python train.py --n_layer=16 --d_model=768 --n_experts=24 --experts_per_token=2 --d_expert=224 --d_shared_expert=384 --activation="geglu" --moe_layers=[2, 3, 4, 5, 6, 7, 8, 9, 10, 11, 12, 13, 14, 15] --router_score="softmax" --normalize_top_k=true --routed_scale=1.41 --balance_loss=0.0132 --balance_bias=false --router_z_loss=0.001 --shared_expert_gate=true --init_std_router=0.00679 --lr_router=0.00051 --vocab_size=47217 --norm="rmsnorm" --norm_eps=1e-05 --tie_embeddings=true --optimizer="muon_variant" --lr=0.00858 --beta1=0.95 --grad_clip=0.5 --batch_tokens=[65536, 131072] --seq_len=512 --train_tokens=794700000 --steps=8356 --dataset="wikipedia_en"
Below are experts of layer 7 (counted from 0) of a mixture-of-experts language model. Rows are named router (the router's row for the expert), gate (a neuron's input weights, with its number), up (a neuron's input weights, with its number), down (a neuron's output weights, with its number) and show model dimensions 288-383. Each number is 128 + 32 x the weight over its row's rms, rounded and kept within 0 to 255. Numbers have three digits each.
Before each expert's rows: "comes after" lists some tokens at least twice as common just before its tokens as in all text. This comes from a sample of Wikipedia text that the model never trained on. Tokens count by the router's weight.

# expert 11
comes after: " |", "3", "5", "4", "6", "7"
router:148169192096094081176156162091137112122171172057097106166095160091135145081153077121167126165120093092169081075168089137163120123091101176193130107131122087061126181187140098113204175168134139101078170114144074094162103110164093126099125077133089145096142139173127136092132143110144212080
gate0:158161167188113189152089189151084154124172041123154150136133068179135108107127126127097114089117117093096168128187164124117096119105136164066151124098130117183134096094147099112083089177135153131201131164128095082131145152120165113063111149085166138145117139129121053161095081101094118191
up0:149165188137076112180123096173118123117187116105168135139161106156075215122147114165089145094153100149114128118175107138091131143117083160113155133137101156152163116145133120086094135106169101136078133148133170144122131120174142087100117086147116128133141169183151078102076131126124132162
down0:097104132156062100111124119170160167146089172117108094163114162140188169110118114117171119121111149159149135140140160132079133130158116176136137174120114143167141183142103174136121109137125107140123113151142124088073034150141133171087159076144175157125142082139154183130095124156097089053
gate1:111153067140101098117129121086110144137126146149138103158129148136135118099090151165160176125167158117188127129141109149096159149074139171143140140113111094216104171255111166135112153158127130054066109124157129125123153102098118100124081109130114173164091135176165171123163160102140113053
up1:142092136130158165126124153147166115128104077131158118100138102101134101155191087098037141149116111156084147098116080081139118113137194091152152122147115116058167061024107091155129097135160071168193156146086112136125125169187092108138132190122162095094151116133093102110095041072132132207
down1:157097141090116108113147213126111134075126181133116108111101111124139137139135144188127097090146157198135132120047097132173134125199150062125126114094182202123153171138108055172150131155145110079159128140141154058126150092177088115158141157156088121153091100179154182046075092152127162109
gate2:128124106099099086116116153174145104155100124149077119109113086151116155235207129131140125152140128142103136073099145102089161136103177121089086180079089140144115120148106127160155101209088130092239158122173093093142139107073145156099050135192143203178126101116174114187137120142111158135
up2:151150140130093121135133102172087130105134130094139102138113124162129154095072155163127158101134154149159126122118129122202051132219109131148142155067112102136131109107141094033096115114140162158085059106143108125147078120143135117088140130084112087138153121098105146138250174066112142088
down2:186156144123098158167148159126103085170113139155164139103139169149121180126115098114055101126130097073112160153129141177141097204120142065133135106138148117142120130132167099126111120112117114129104163163183118146090151141088136114133113113106155161067185111163127166127124097093145112062
gate3:106116129059104126125143129191167094108147120089135108167067187163164150153095134163118121116034107146156089132154170119147121097108124114139043176144060169097142151149146153166080091147136125154129142184088178130119088148111189113167161129150168092133140139146156159134118138117103102125
up3:132120123169092095104150145177123092132062087057075112113141160113112099074137099111097129069113163143154132070135153201145105099103170107134121098102081138112110138169101119081082094178125071130127151174143181139142055128120167154150168127125051138104125140088211126176131127135156074168
down3:114136145120146058079101111118157151072105188145123110147183113103100135046194081152132176128091082121101128145147148215139095171160104117068187125124189064130073087199093117111145070118152160121183164083117200127107138124126176120116153127115151144192149075117141102159127161140094178154
gate4:114116187160122101150145137113131145099121143067161160102074084145083194112112158106136126131102134151071089122155141138097088077082139157147101150143127067160184145147106153146065132136161093092153119142052129177109080084108140170091123180095138071133076093108163123139119134157127141114
up4:129129066132075150090150143107156146121184124171135169140104137183127139132111126143146107118163073128144131161087151099154109159150132124050159102069114116099131048105135107130183132104151099120162114100165132078100146097092116074080134119161121117098135180125200117121078069123104138130
down4:117126175166143145152190124084086160161101122097138111114111119162095114149148158137174151138101129176090207172119152096110145137139201126144116164152152147154106116113081089098115152120136122060180155113087144178137143167108103136133180134102144099126139179133166139056136138143116148121

# expert 21
comes after: " ", " \"", " to", " of", ":", " for"
router:156166076100082137151073142098121156086176147096081095143195095083102139074131116132171127059134115095172109105159129157194077121088147169092110122120116082130157173122084080127157156172121126109094172131154166098158084091185085146128092096151096152093145063135154091099090136110149230138
gate0:124105118072112130086120183147129103116097113101186113131117148074153108185099119171171101149159154091118097114114114106140148111131134067127151125135123115107153105174130126129122120104163115142095123094124120142172140130128132111095092139136130174096099149211136073113166183062136105167
up0:162065161130134193147162059180142152157124144153107148113186164159098136106142173108078134131156052115117102089149123093144098138122158122124138116177120153094164142076121165153115110083103139171158141163131060144165057111107159115123163163159057103148134189127138095149106119057111168120
down0:147162144185086115123148102117101158118157127161151099090112128132080137096127149161125089125150112112102177114147145138137180083157161100149132064098130176147085132108087123164089108155153160152117126102086118113085103131153089164106083125071094100063103107122096121139122169100171142156
gate1:161167113142070130125048205092157099092092068101156157146151147105087170145090117158112193160070127098101169122152142086122150145142131137125149124139150142100145134098134138151132104133123195164157163062215124164085119078101171149157085110202115113072142139089059159140164134099108140181
up1:081095133132179107110202124132161108136178173159154127176188124058136069141137096112155065137210109153165099157082132088157132129117116094125154187076072118105153136101070097144112088097115095151080100126069175098146137155111140112063154145057101119133104136230127100116136144156111151101
down1:145083145127074097105124108091152136103147116078164077152083079095173098133113132120088035147170095124102074100074043167105135118115132077130128145123092159156128137074143062142100137131132062087157106130100117163123184136163152118077119173096145104149075127153134142116098082080121145098
gate2:112163091128126161093124151160165185103135110069158163132169160166104090055092136190103151067111161125150102088138179131120148099130130123164135080139152139136172106164144145133054140079139125124121094139169203210145111142106088135162145152101135137193118154164159127115119106162159147100
up2:113120106098106091128161070201160119123096161137146107153134152152163106091069095125171150163094059148153112076114141153098114111116181095038099124129147119161140068120141069175130104154069098098144161116169146160108085155150128127106170162053101145109110126150141164140144142201092113123
down2:098110137163091114117115145137142173097136145143166124095110134116126107137137094137102159175105126086171106108086129115108149110070201086068110146122161172132113170097170084134027167139156102146103114109124135190102124118100124133138151144173162063117206112188119111155108139123121186147
gate3:177140094142187138182124118168077134139144114209105136109098170159071156161140136113100170157156177104138127095175083140124155190175159118126101089149074148134166176164161127112072165146097073095073122118143153088173110181059154140095134098124157153132153103141108069051096193045108190142
up3:104143164145067178103114090118148161112149126124067154126109104153130167122074075201156132097134110123107164112127142139138112136170158139122157118154122164088151114063128133178109091085100113105075075122129151156140164116145064154111132076113083164130148048083164130115141114135111172111
down3:160123135117125117103107109143113080093205164125081130061168139101106066084105095167162090064129140138108116076089121147158116072136160119091137148095124134137136189182164113142068108110118120120071105097112097103144166106074085120085102121141116109193083150165098143147142139136157086119
gate4:146163108107143136094142106127082129163124128181113117094157097162134245105171135086151136140166144099100107123137128146105073149089164157140121126101109070103147100110133102137148091149136069120108123152107140116134076141163150141111073159104109114125151140119105107100121124138054144182
up4:113104117134115131182135126105134130119158155137090132145104170108165125125119108095155132100149126125176157126173123137134171093192059095121131074135123127137161141167148061127138128154139174167157148144143122162122160126160137161159135116140124160138111095146109196129158116123133110065
down4:062140149220155121112128122124162083123100104122135183145076165099125137133104163178154126122148102107117099155073149181129159124191105186127118114153152166120073141145143139073116178035144142085151120203134137131116111152163216166119195098112145132171097078104134184116111161105054144127

# expert 17
comes after: " ", "1", "2", "–", "|", " —"
router:145171105098079116139127162092140084117112101114134113167159139090115129175157110134163152118115126088179089119166092096159079154081100136121108077122143087116199151160154089146155161173179136113092177117112132085182068140153154102126075078091130102069050152124167080094142132099125167159
gate0:081137106125148152118155088061155117085122134111155113152121112122097148155121146125130146172145135129147169096166158118090214111095113129134097088117124166161129129193161112143139113168102136113112152097113142170087134165119046117050103095155057123118080117171115190081090106125077136135
up0:145166147151131145138133147143167146103152079161144102139128198122149083164106086041108117147180149111100131165160172156121155120119180105123108120136097080119168079094104071133148098151122135104131109141140080088162088233126128129163160144121175135088065152052167123115141106103171198101
down0:128138105132139145138129144102152156155122166113159134103075160103129043098123139068127054114127146133100067098110173134122167179109119102094048091202148077117102136167103090140115162105128129136156139123238122093130145127156125106124104117129117088144075131112181173142182078139104110152
gate1:117100104116149044143075132156160131088135158115113137081168129144103135114128146152156121092155141127126110131149172073164149121120121103149059135080155101134142095145093114154137108153179144121163064123119113136096160124190094152112137133105148150134175150135126072093139109139160070155
up1:089155107108143134092133135116185127108129133097144090153141137122151169125141135144121150146140101146099164153133117096174149149147119105165111154206144125150136162144124128161151142108083102155136146142063165133150124096139115111125139206105138148090123154096130105114132172085130105115
down1:158136128114128138099112098137147121102098093108152053127180120186140180143177119073162192212128121131126158108096155153123136176100089101088152091185101149110067105098123148106109127079114138178185094186100104166122136154080160137109139156152119107118095176106108146114080133134138108121
gate2:090131154119145127146140113145111150114128110105156118153116135163203126120081163096092157070090149166135115091100134136122080103107135089136082109185144120158115124115127158134137162115125111070192088128151149057063099150131174074141099158117112050105124172063165115080150151101150154103
up2:146146145122125110187059142153119115134079115115133089151132083162086093167114150081099113121081085141130110119152112091091101164156129126155068162071105081083150144153167100180216117101108136151122080079138107109144057111157165141162104108161117138084121137117115108075146112139156136143
down2:100086178118175125115121169094154111116136156194088090083145096111171115203113091118141118112078123123113158163152112137132179109100089124132131150086136061137104138097104174114130136151111152155134082079121091127055096109101092142152117159131087137055103118182119178096176125069123133142
gate3:145132142113095138114140145147148115194120162117128172182143104182175090121138115123158172119142140097167182120167141109128111165103065206105114139052089169099107116163126134143073127112191093123147062141105093115097089120119152141137106148096105135068112157132125120131102152069091086152
up3:130143127091126135172108079118121055168189080113141087127123098144124105126190143191097190175121081146170119132184119158110099199118151150165097126155111130127101116092069140168136126196153077098138133089110113121196182164199129129100149124133092099050103161169128139143104143132090134108
down3:140127158152107146120138149160138055069165152111118122132072127100121114124161127157179091125191128149149165108144096110130112145178107083132095137188096050106103112155167118140121138153153086108133095132160115104127083147155136078106138107103143084123123118118076123119154090116082059095
gate4:084136150165036119186167127114159070117094074178126154074189156060142147171146163125132082181122126131099096137185118168107130175061134133146101144151148113173097105106137170112133125160131110137111145093070120189078140127191149141136129083103129134099138104072159199076117117084136140140
up4:137093130100106142150126100146144126115084113156137155085171137083132122165095129108100108130117186147106168127158124126113162137118112088182130174213147155198185097140091100136131159107134087147144129104087117160088127071122104121125165086101143102143156097139202195149104144092146124128
down4:078086150127123138105086096080168117171066156108106153151189160051144131111147118153030089129133152128142160129180095153088128095135114157174083128125094123119174134182167202148136102106202076123113124083124191212057163157119087131116139131122143085156166155090195054162152142104125142120

# expert 8
comes after: "0", "9", "2", "–", " his", " their"
router:155173107075084118152100165082146097144079121118076071107141196089119178195121119144155149178177132084177087113149079107171111099088104112125125119111085086109093104139114096186145159171176114089122166157129105104176117141177130101128136084088159091099135186152112101092154104105108141160
gate0:141125201105151117065126103111129149073127142092146171103136154135130123134104081093217132138180187175139153137164110083175110120138151145094117077164105077133132097125132141135090134112093146121149143118149136090172114125080171136143117155083083137085141152168130171124196119109088159171
up0:121150134091125123132084109130106162105139158134196127088165096129126184133097140132139171095104123145109102096095099125170122113129062137115060117090121114116160126174138104112117169090086095105185097068142168139162120164135147109102095170104096151159111116090138165102121119145177050132
down0:108130224159155109111127121108146123128225075161152113105151105102146135081108118104143115107074161118128128101108115103131151155099072139101165082138128088124102152099107128071139144131082188119119083083146158114105134125169133166071188164094049114167097139070164095055121137101112090163
gate1:161135117129129092109153124073105109126097104120130117115105063131114157158082154163143122057141103155118133100100174126144090102134155177158125167130165158146117119178177092133154159209146120080171167183170145124141075098101070049163124153165165144153083139152121154116128119100078131090
up1:074194124172142109157131126044087094108151131110183127130208065145065138115146125150203143153163144191148140133101089094090097127113110153116122117185079122116078110106140156145156165122087155121185191132079138156100121078069158092138130089128102146148120111151068157111172120089091068116
down1:160195142154145154078221121088162151117145117080166181158086145128129110140120076124086140060125108191103103192125074145113140094139146104106153199146150211141066148126154141157143070173148109120179122132152132131153103104124168155074128116157130133101147157100106149142158096115145089143
gate2:131128094150174106141121144129155173150115120114114104121149098145155174146134082121074110113130087164094185119062147169063141129103063173122238142136088088147120142127112095113201137165078066170169102166147093123115107152129133126165120155147138075153173120085136085135032101125103231051
up2:195139110131118114132112116131156126166165175123132110117119128155107100113116169107103080188151187147172052112203113115148133155113114139083121157104139166155159184197129146125093062159093110123142170132134183142178109123128184128140183087082095156141086183079153113109132077148137114155
down2:167102119141140106113125138119072097160163136144145149144159161095151120071091150174123121070129113130136114172153127099134149165157054079101110193137148107112181104119080138065097161115084147171069109142108099149082136116126098106070141079115134143154129147119149116139151126130087124110
gate3:136134114126089177083159212074113177139131167066085139150154147121111127117085124136157148126088057094123119131128163101091120144116082164151106118125103133150112132067120097141138101192135124232172112152121168142138141133139154110106111164123127157126148136129132158124155152175071106187
up3:106097128161129108112148160129087221144096159136117120191246126126140148083104105129157150172136094071098106154118162112109141192104101149157105161122134154124144139133157056163107141147047089157133188104123123134125161116148175124091109175162159211140133108126149163118139132169130121111
down3:123134159136164152107088181139107185134127137180143112132160123119184095105095189107141174155117070180077088097112096071096157079135107098148140153064116112120154111150156143124152131078089100149156075131155122083193169102148127110109124120149135158163170168088135117196164102128130081111
gate4:158124125133115090147121130125127174136122146115083143120102128091140131173153162164106114096174081130165099140105066105138093106114170168111131093179208128123186094134174127113109148096107145114075152170127171116151162136114101150194095114178140129090108144161119116092126151114109071153
up4:101175120122121133162154101166085141156132166143110161130103121114169148129130146150200147078138137115082094143122099190108105106115150108100096084081142154135133065090152120135091094138118118098089151128131112123107109142176160093180095141109155157122201100122088123121166077143144145179
down4:159094133069131103137141204124094093123133098052112141117111130169124074073158077092121118124150130182119164156125160118126120113186140128112135134155085167172127132065180102141097072204090096118184138166126139149138115084167090119152191075131138130123144146104116069131096118079112070059

# expert 5
comes after: " the", " (", " |", " in", ",", " of"
router:131177136076099193131192173083206130075172147148094142130146107086136201130139138145169171128098143097170099135154117100130117113088100102158195136194128075135132154145125068112150160156127129104082159138200130117159124069157075147122098098121121156083140115173115127089115130094125155141
gate0:080085120019120113115139097133182086115177115134123180142103087157120147110162155106166078164129151145148130177114113122150120097112106191205134104113109089127177109084108128155104165101210105122090128063087120178105165103127107129114079121134074130181156111180197155103127114145165110132
up0:115124126139091146048129042122127130090092105158188169180136124148147093152073063162165125112153127171172110090147105184101138111072144145165132120112150094126101115142186182136165152082083136114094099144179158147174154118158121174084143107144110092189088138160116180101117158108088121140
down0:123119130074105084121124171096078097118133105145116078163146144137124158114142181055145179135158155197094167162175157120064114202096141119212136154150171168085089109147062125147197148169117075118157168085182145146130118159145191151109123145132042112115125046137123194104093054077173092063
gate1:136140176125126148108049113145128127090100092157159161156122089129122123103168155051056109160152159047119106160126166120171124101078083167129118097045129168118153082141087134124164112136183166181125152123153146147107148138109155102142148102104141055117149147114188179111155137158105112114
up1:071161121153165157125125147098068072101131107175102120112135177172099088092124146147091105128135155117151055131090094150119140136104157090110133141187094107116135151137154106150089221135157132086083081151097130071087112164128078102137162159176161182142114076164156053105150173171053118133
down1:071145087119136171084136127111097252149123179148081142098115121073126139140126138142180106139114153108193127105127098172165130117129078195140167131120111097086157182155127123125110191129129150078147122129164158147091120152098106119177143131096074129132146132186156128111090137109082076200
gate2:125171060078121117144086158119099139112065154092094134173141118123137117094137153142100148128176121129157109089138095139147129066145142134146152153127101147092146152136146096050071174135126165166109180102162154073163170158054132135099125120108105149115169150130099227141162142190113101156
up2:128114161160090126083108109099151079150130136141119196122084154138115157104115135137116135118127162143089152186140144131143139185067116118160134119095100166140136087133143159157180105138145131099146169160125130153122112126143080093179144164087104123176076141103102148105069122063201086163
down2:152152138191110075152158137095187144103111177086138066158132127123136165123143169141136152147120120195123117134162108085064140121122148087065059081135066144180161118126130107137155111147120130114156136092063146107142090130094155148119149090074137099132136108131112080095110164133158129142
gate3:096121140164073114128171148141115180148158125214111199124112140119096199127121118134163097120145083153194166160226138073148114139143097140128147106116090134102159135142162111076119130148137094102131113161210085137115134097121086098082212130191159107091156167127110164155092066122150112136
up3:156093154130145090107138120159123140062143120071151143146103101131168168074173140118123091162168146181104132133201097123162120110146153151128157129088115101128087126112088109136168068170147071160198084141114133159081103161156144122148107180090085072088082136131107115103125130139126183174
down3:125131120121095088131126158132109180118109126125138109109112131089110105087108079084138106140014122106134074174128130117130127119139175078126255104108121096139127142149107117151108134173099117118193136104131111112170138134121168128049097126165117164130131111116146140133144111101154070154
gate4:114132105123178148090120075079182027104127130126142134130131033155138099150120138155059095137189144145154121149154198088121150132068181124157103155127120147142095145139149158083064135096103164091128090227086119105124104133114107155180140125168136150167147092092113116127120135180131097150
up4:108109145103142101134181145115132158204100132075106088140142117113150173143137146146119158120118143147113127170119067103065121140155130153155208146122187083070128142114136089128148134115058171137050093167107115107156119171138081149108112109086126170147049151125140124123178114121183115179
down4:120126173117148185113129154164108107116136092131146085093168171106100098159127127172146091111094131217087130136118091143141086060096038112127104077130162110079129092186091161152113114119134157163176187097147094143228158128124170118191115142140141092156093136104106141128113144108156086150

# expert 14
comes after: "0", "5", "3", "7", "8", "6"
router:103163120097095124122205169084120122128066177239150151132139114088144144182113135177177142123064142090174116149148107132151117124084088113148130102110118081157222135158089108206152142167104119075083159108133089103150134131198156122111137120176141127109085132133166104089138085119167170142
gate0:104111161155097106052117137128106109101150120109100075080170175148111108139165133156148127142100138120116122146091144075128098182125119120200100187122092107120089089105135181177106076131095147129133138096086146158086148117142154176070147132084078150095127115054119123123126127120137161105
up0:201148170097177061097100146121074068143084145158206149148104084115117086103124152142056172143163187066114173100155115157110109103103146146142157142137151152154139152194148141117140159104141144145142098089143093057195100127057108141152135159166103151082144137141138134105152157156136062134
down0:149084119133142069116124122131181159110118119137097089126125103117082132166119107179122111184087118113174078148129145145131147155114119133160130088125162110128143139137163133160078092109123149138162129104118092168139070172141133122198118109145123080112132085118062091072145179143153087187
gate1:143079148147113120121141077097135071150121151153119087131135108058117141116080087096068115100150105094178083150181131133136114160158085163148101078117123108102167171163057201144133099147143102117145128150137132146083102104146176140149170104153129135083100130122136094098152078126180109131
up1:085161163082129117098071140134112142141117097099092143133124141119159119103141115149202228179093137138102143160112204135169092090116162152056114162174131090159134099089087071127081159143117137126130125117169119107173132122072152088126107102114106173133120136186155094238145163136112148100
down1:067180118122135123161104129105136143206128086161101134178133167131113091139076120157148117148079133177043073091146146085128095150099141090147081099092149129150182108123132101129153166162139140127103104098044145117150114140089126115168085175119168121046167197113102147122113165114131171115
gate2:124087203090192113137117153126082139117115094150100112131090073103105168073121103099059102048066120170087114052051115107174075159138104137136129100188153165143159171160108110128136164034108074103140123069131102157126129165159074134178132118107099098111144095107141144121160133105125138133
up2:075131169056116129154149185099079143147147147182158130191098149117145114056143065050101134126082162158115217139022175123127043068110136160180151158151145124167117195123115116105134134115111144113097139084080121076123152098120049159148136102093089116118120086133139149090100091084150121172
down2:116115085117118143051132146079118131117094173165124086103161160128132085119178125141168134133138135146204155146135163143120167126181085128128150135110119092103089129116156153116139147125127144099110077112161141125045124150116089136139126145140150127170129144140058155093126180132094118101
gate3:114160166142163140085128179173186142127120146183111132111141117124107201108045103093092145101148143116108106095098132114189145067118133107128120101119105076127178148099100111189152173155151140134127169129116121139182098096138105159078058094130151123145160105113129096199190119152110121149
up3:096156164180174146107105099177107144121135126175130156140123113077056113111140133143091160117149104126075061187145179148123138061102148157067159147168161105103161134114148074150146160159136113083113134154155181122136151059168112095106115097125175120147138088144196095128087120128169140137
down3:058146150086173144118210110112117130123146102159146115139150173154153150106136193146136155100164144150139163108132142167153154097108100120115163142160147148090152141124149079103135187084125114132134141099096148114088108085104145127091162096139098167143108158114173090088138160129184156174
gate4:120165187141114137110084118108134131120146164139140129150233067139060084103142126116153108157080132165090162138155149201119158117143097172092137153103190096173179099131143152193117103097076095087070139115147183119117088109096154177144120139094141106132115131100183119087179066143117158056
up4:128070158100124151121138156131131116148156100113094131127148150125107078138133135157109195124114152117089116113176152196121099106124122161156074167139116097151124109150132192198145168078118102029121132143132187098139081157130166183171156130153173124183145135095157053120112054135131104088
down4:138085152119126141141125076150154151108096123110089184095065115140125103196091173140118109133144141134145213158052114193140116143123092130111084154132200120088146125169152151095138156154111148150115134136175069119139123172108166105119127067087075126126139100143139069160149097126150137143

# expert 2
comes after: ".", " in", " of", ".\n\n", " by", " In"
router:189174102094081082144129175102155124112134142089125156107103071076170153127146174111164151075121178100174097095162082034184110142088091126153083103184126100140192082140143095142158181164131092091093169081133114065145110142143105153089138094146158112101148100098163097079123135106105183084
gate0:103136125112111177153109106101137130140096077068102176150143150142158133137156152126086119144138139107117134118143107127116155114120113158117071128139144124144136166115103121124068161129113086144116176123168097121094119161138157116121147193143183064092173141134133102147174102148079194120
up0:101118161149081160148056149207128182110164107233152127080118138139179099123124115107116141083132166101159121106087078154143169071168162180123130187109126118089093140087141149128131102108122117152140164139061133090109132116161132145120115231179114151144117168149131111149175120113117092104
down0:093135091144125134080131129135166142130157139152147145193113173090117126143105124142120081075112139136098079160170046146119111106140161137167107089141129116146109120097121169084156069111127161087087092140133161142152147127146167128121127111131156130145090075081134166154152144117168068166
gate1:166128140092127091166127136102177115151100175045099140181094099102110170133095078106139214130156097156086152163194061094097123166102164176129170149097149078169140125123161164108179137160138160139142092115106123099138120105061100078120106163128101169185146095195164110086124124094109128141
up1:129184156128119098120043143129165121086063004108098123092145136107194112123135143157103142112069102139131150119149111097104135117096141092062111102134066131184094120144167144139147098142088167119147159215105085088165117091121150120046150109186118157068118128161087176138171080112165125106
down1:113105091175122139164165065132192136077138107143113098103132185084091122152189097153135204131115130111125144119121125125117164115125148176093157149152125116091145192181142062115120088165110143137174173175118124127097157119140136165118123107116124177135146143113067138105170135169160130109
gate2:157087149110151148112106091048074173135106055146156118109113145163125136133116102115092165159166089091084125128142124134155136120113160115128181125136057128136100099122117145117146131125153093143186110163126148100163102103069128134069133134108115183131158094113129115149108148175130152104
up2:119099094091093090174133149185152165166226142059145147113115107155154150109103129128179092145120168154157087125148084141128106122123135057209066089151188146121147211170135120123127120118135146153069112171118176111102166140152163132115103150134152092128089206171063179164147218172146127088
down2:133131077193093123124159143085143114148155140147116135168107223093158100091104104109101124131134121187175170104092104125142086168116154121099087112148118145163119094165099112087153162106107082144130132143128129170095092097151136198153129162098116113098106104168141180159086127132119079159
gate3:113140169113078115126061162130124121151146167140124134205104117102133151136136143101070131116102153151147091135076107047139075098134157146134144132125095124106137113127164158137080143154124149127139139113105143099118143129163141120145107132139085186065136160130093053109123059155173085123
up3:035137121120168136164156097085096146106134102144123053064153143116111060141150089151120139148116131092082098095137121160126174176109103182118168070162141149113162165086054157122153130126167127121116083118125125191135104130170132124163116128158171162163119091126124191141198133127128144166
down3:135149154151155082164140125139113133148161142141151145126114120141140133107143130111174162134164107070109111112194134103120123111164165141118195061153147142134137119083127185108133138139151142136086124148163135164111120085133159140089104139158171085130085079162156169150088105134111169102
gate4:152136208184181167140137112036114131089150134117114105139099062147140094171152149098168104151174095120166140154136156101129122180030087106151134138051101138168100111114141118097149068135097103145137141137097153068190168130127105161096106124121193105064157128167152109068144149113187174123
up4:115094168160190079091142129169109117138124159125115046049099129057137172130113175070197124140094141120154121164148114129086143144064106139137124144136095127128127070111072125174126071076166182083099173109138129123130155154168058161113137066142161110152140186140117084120202083132142151115
down4:095074122066185149168124093160096142095103155159101150142133107078117078186102120160154150110151137111116166159108108062128108144084120115126133141109193085156109152121111126143095159130132168128112145089128188131125118129137110124117098109160150139155145121171173100171121063115099101119

# expert 20
comes after: " ", "1", "9", "|", " October", " September"
router:097169132088096104161093153093165104109132133109111107110098102083162172165125130102187161107076125086179100119164099095158094080077135157171115138112160080166138129099102083156164164169189120108087181062142092083158137166175114179112085103088125126093100117117130098083123133115183168104
gate0:099106101092132138104151123119189147112132106160044135124157108113091110116140090140138129085147137142084185129167181160141172182177110089119141144082133129180149130150117187137129072130162115121137140184181157122150189166171134117107082137159130197109151124094116119113115127098132172118
up0:201116169060154118104146158158164150104105139112096116087081065106143074148150133144130144115082143160086086171105116164132120131112110143126154150177041064110151154146118110119095087139133116103145118141134101154119101127136129063146138131083152156109165117127164155156130109156170113172
down0:142209124121114133136148104094152160144146160084112124138101102163138109073116128135113204076181130161146119115201128189064040097109123080153118167167139078167122124107076139092126150163141116109076155174040154058177088154099115179173129048129197138137093174144231104138100172166072120154
gate1:090161126153125104140160176151148118102128158148155099124117159061172153153193158121133110153080119059109145065068121164131104095129103117206205150149123041089173167097155174154165125154175170155107115086148075096113124117118149065150113147134111206117096167097146091108145142137135138140
up1:125128125085167134155171139177207120146190139163137121106136179100100155095170124206160115126125172029115116116129163144127083128101061152113159119112099130134159150120155150104119129172109142116130137119160185102157077095163111136106159132171047138124120138060118089132146097165158128163
down1:143138107114101115096147148101140188133118093206165125139091100163122147069130096156119122135116149123119123156123154151152148096105166174137124189152131163191146143063107132124155051085138091085134103124081114119129104109164157117166153173079159152081105167137119161145110142151044142117
gate2:139040143088166113097138079104154120121102143178112104117149086133157137059139131124154143156094106127087139124100109123140150119146090171129145199176118035130176113109121085143116129181175141112110143060123157187083156124138106155086113097152097154119117142106122118144083114195096148093
up2:090223104177111104173138172165133174170128122097106124157159168061112130134096117182103162101186157163160119139141128089106113098101155068061115144149088200135093137144119149078129163128078099131155165132133098092097121110128123119165141135167157108121158160161103124108132161083089156167
down2:081062109154076119133175151161090117109102140179151128161054165122138129126076117112127159155112127125124090167129171116118152079105160169157155105152106164114133080110150141128105082107141117156127090062061106148135131122151101126172143126136098173148165136124096109157123189142036091090
gate3:115137132115142128114098154080078076105170137116119153095137142124146132147103092085140182164140134053137112157133127113116145130061110079134079147147137119151158061159068116109106089126142148123090134105146125140116121152159159220063199163135092089116108107152185168041172144149213130135
up3:169153168152161148102145098124126107154083129136079146091194179161151143107222154136102093052130107137054137154147191202065130121118131090143093118110108141153107148100116131143157129101148126135129128155131141171105138183197105010167121075141145153112074163148129135170162092123085118098
down3:125128106083137082068118115159116111122155032137161140098166116110089093155109089120180095163107169121138113151140141161141130039121100148178177191172141110127109179112152161168109136111154117141093109133173119102194084137155154126107098118099113128103130122128087111145150114101116115180
gate4:105119128145167132096103106079128074088125190170112114136232105108152112144206137152162145158121123116173111074117139126059155092056096098109096111126046124114126059152138112101255131155144138162134185164173116179159100088135112159132198107145093123140115127096087152062146143149178091070
up4:160141114158111153141153122094112142168141117110078073138097095121144156115110136139120174125178100200143158068118149185154138189135124123151149108131148123082153140127116151110057115112123104054134091144159136132164141144150083175160152125132095096100093147103171057160142153098126125179
down4:173082100145190112104140097133168151052150091127117119093200188088135155103103133103159174097116096148085039105177181115160067170124088120117129114130117133169143124137126127129158117174144170156157090109178158140132140161153154075108203163143107141129122139191136083129114179131129076143